Below are experts of layer 6 (counted from 0) of a mixture-of-experts language model. Rows are named router (the router's row for the expert), down (a neuron's output weights, with its number) and show model dimensions 96-191. Each number is 128 + 24 x the weight over its row's rms, rounded and kept within 0 to 255. Numbers have three digits each.
After each expert's rows: a language model's description of what the expert responds to. This comes from a sample of Wikipedia text that the model never trained on.

# expert 2
router:122146118173123107145152125146080143132105152122125129128126141103105149124129115106092179135155134155120131163157127136151112152113154133153146134137129134153140118113140106118104122154150149126134132121108117127168107115125126131128174147139153124136048122113115125125118131133107116108
down1:128133147127143135105137142142132146141138140127152148134088055176099119167082136144154096168094085155154056140138137191112144136113120119129144109111118122127085137140128119112142165148174085128143134171136160128161092151105130140119160129094150114125118115114133127153130138133122138120
Description: Name endings, conjunction and. Final pieces completing proper names and place names (Carolin-a, Iv-y, Kentuc-ky, Michig-an), suffixes like -ing, -ially, and the word and in lists.

# expert 4
router:134130116097097100149163140140152136121120172096170120157111103136156143159174128147149157134142144137134137117154143153116160130118093149075138115126130077102145119120152130125129141085123143107130131127150135153137146117139111184129132132093148141111136154088121121112113163158115096093
down1:083126178132142134109131136116198167099124096120123138122107110093113127144093099120093102114113121083116132124101112094148094179130152109137161120139103103119128055192120131118160119125136110108136114177156119160092192102125110112103097091095147137088143136115107128117137130114118136163
Description: Name pieces, initials' periods. Early word pieces inside personal and place names (Mc-Al-p-in, Ab-d-ul, Alham-b-ra) and periods after initials or abbreviations, often in biographies.

# expert 0
router:129145124152150112134120140139108127107131134189106079113103119137136090108128105159085100140139108169130167146174122118149116120142152147163102145148150131097091131127134142191140139145150157130162114142191122136182141123116178098121139105105158137125104125112121136093118126144133139091
down1:106123159120116088114115143157125175114137140136128131143135166139113144133125103104049113095123137139134132140139110135132114164155135113098131155106154132148080106116099153136158097130175140097111117128135160132148133136136136159123160099092164115138104144162156136110135089169116095141
Description: Conditional words, math fragments. Subordinating words like if, because, once, even, plus word pieces and digits inside LaTeX math, decimals and mid-word fragments (dif-f-ers).

# expert 6
router:114092139145129148117114137130136124114115113159100131105085102189149088103108188145084094155101109136099133131128133112150060123156119126141106162153110115098128093153149131163090162142101174132150127150139125133116142133126178114096146110081143124102121138122152141132110126132156141140
down1:115146137124145173147132104117118123115174125130149154147146141166101133137096118134070096072138147101141150152155118149142097133131120135069142107115105098151147119161164129118136137143135120104175083121158181076173084140147141156129110098117149187096139127163150119148113124112120104131
Description: Common noun stems. Common nouns and word stems following an article or to, such as show, band, book, school, record, born, smart.

# expert 1
router:122135135114138125132143137117103122164102138153159125131122136143127115157130184145103140135091159128134105157125136110133116146110158113106146148132136085113119106171120114156096172116111139166107141127133131132113096117117149123107128070104206167122117126105142160150105147150137157107
down1:108111115115112090140085143110192097117110131127136167150128131114131135166099137177097117105153133132077137148150115142083104144138162110134118153125177103147122110132106114091137113125128108140122128137149171146163141089149075152114116138105116108137109151155157132119148114110141077147
Description: Taxonomy author commas. Commas and name pieces in species and place listings, especially the comma between author name and year, e.g. "Eversmann, 1844".

# expert 14
router:124112124115112105128140129167118126124126154077108105127101090150111121108166133148140169150162142145096130177180120145151152131113164114109142127120142122118140148135163110107121128160184111087160126165106101147174127117101134146099141146101202116111093144073103136132126115142106095116
down1:126153144110159127109141115136139107098116041102146139113143170123097140126114121123155170128158111165120146125135167143129104119111097065116139123161137093145111156141135145131129131157128169165088142115056130135123081138155171146144128113162127178172128113152104164123133156136115094140
Description: Prepositions, commas, authorship verbs. Prepositions of, from, by, commas, and verbs of writing or founding (wrote, published, founded, produced), plus -ing endings, often in biographies.

# expert 12
router:145104140120101154127136086133131110132123158120152097071124126143111162138135148142099137118129117110098115122154126131155101153150152125140156119158123146121148132135135106191107146140151131076088092129097112149125103097134127117148131136128163107102132134062134117059139122136118120118
down1:117120124147111151113155094122131138142100155167127153108153154155139123138145115116184143138144106105111108117156144118081107111129117161108099110176144138167090109116132136107101136111118127105150176133096103157155123170127091119136087180100121134149111144133120083109154131101137116073
Description: Final syllable pieces. Word-final pieces closing country names, nouns and surnames, like Portug-al, Nov-el, Municip-al, Kireyev-a, mostly short letter clusters (al, v, a).

# expert 3
router:170070163119120108126187107132095144154110180116142120121152115094099096226102092154093117139120119114117127171113137160122125101109117135146110115170084063138117091129106114157178109106136128135108113155120120172148109124126106119189160122145111156132135141120148103129131134118101136152
down1:120127142162121138149148142158136119089109132116133126073117127129151154151102157135145087143173094154160127141113141130117126126133102174137094102142060081139169140151158112170133084145180155091135151116113173127069121151093129137186175117109141123104071180144105093139155141134095158146
Description: Foreign name pieces. Word pieces inside foreign proper names and sports-infobox field words, e.g. Portug, São, "Events", "Venue", "Years".

# expert 8
router:144145164098095161162142137127110122164098168105164140125136137143111161112144072124098152121151187167154117102143112119098103139113151128108150130132104101138120114124140109106130119136136134107105127110129141150152159164114123152141147128084137115119106134112145122111139088180132105139
down1:141137105158149127124126163108166118137142174162150074138101108105125117139146118139120110138115142119129152150099114074157147104127104102101171165112103133107172165120125121137137129141105098112153092119153110085141193140137146140168140119142090142135133180123132144075160130115112118146
Description: Digits and colons. Single digits in tables, scores, dates, track numbers and coordinates, plus colons after labels, such as Starters:, Clade:, Intro:.

# expert 15
router:124128152156108112105148116135085143081131112128081130091067104132071155146120153136094120129112136147128096133143118127136108155162115117117150176182094119137116131133150113124064126145106154158130097149120152135103150109113126111121133129108167131122110107104123135116123092116185114109
down1:117110108132140156170153152173133117100097109148106131112123164136091137114067158126147113121158153147117117106157097132167105139137110083104138100104132159094126094143122142137132152124101100132118152126116111167115077137048118141155120174137125132089146106146125122136130147136156148133
Description: Word-final suffixes. Noun and verb endings that finish a word, such as -er, -s, -ies, -ions, plus closing parentheses.

# expert 13
router:150125158147126107103137114097101090146133148151160118124139117133081082147131111125124098128107158123107105147126117124141102093089139131125132119153129107085139097142112144127154138129145150130113138168126141154146155137120175135133160071147179123140138132107150180159134171132165149152
down1:143103113089160127168111146163140100162142096139169124193165109131134110105184156106166168108114134142108127138149153129111105093098169115155182132158160128149108123113152108135168121085130119109150116138146124147156098120128098082160145207109097130134127139132145134142122100130148172114
Description: Infobox field words. Words in infobox and taxobox fields before colons, like Clade, Kingdom, Born, Died, "Place of", in classification and geography pages.

# expert 10
router:181112136124122132161087133140132120127124140121099072153093135127113105118166174144143106183147124142152096110098137137188098115149112149136121148132101138120139118115140077117102144133129121128103108092099091132146150120097116161136106090124096115102087096133148144113112097157056129083
down4:128129103126146069115117121169110121163137120107169076141109143119145111126119087163117110149128118130140095169114120160122121104108098115155124122094155064179064180082101125097113108134163167148115114110112123102142126136108113115148160162109157116127180137141131141147076094082083113119
Description: Articles and determiners. Determiners starting a noun phrase after prepositions or verbs: the, a, an, his, their, its, this, mostly in narrative prose.

# expert 9
router:168105152115125122146112125151130124167133160121116109102122110160128099106137160110119177137163146152137119140155137119148100143122102118123139125136111107139123128157138092149126133133137154120114101129098113109148125135145155123112183094123169149143056131122153123142140121147087111134
down1:110152104137134116140087138084147125118176116117061121131155138112101130156154114118079127135138104144133159109160161115122137126105126129113164136136124129104073160136123138142084121096103159123121102083176110148107099156138111127068114146118098124139170148106114142101133127162132102145
Description: Year digits. Digits inside years and dates, especially the first digits after "born" or "of", e.g. 1982, 1920, 2016.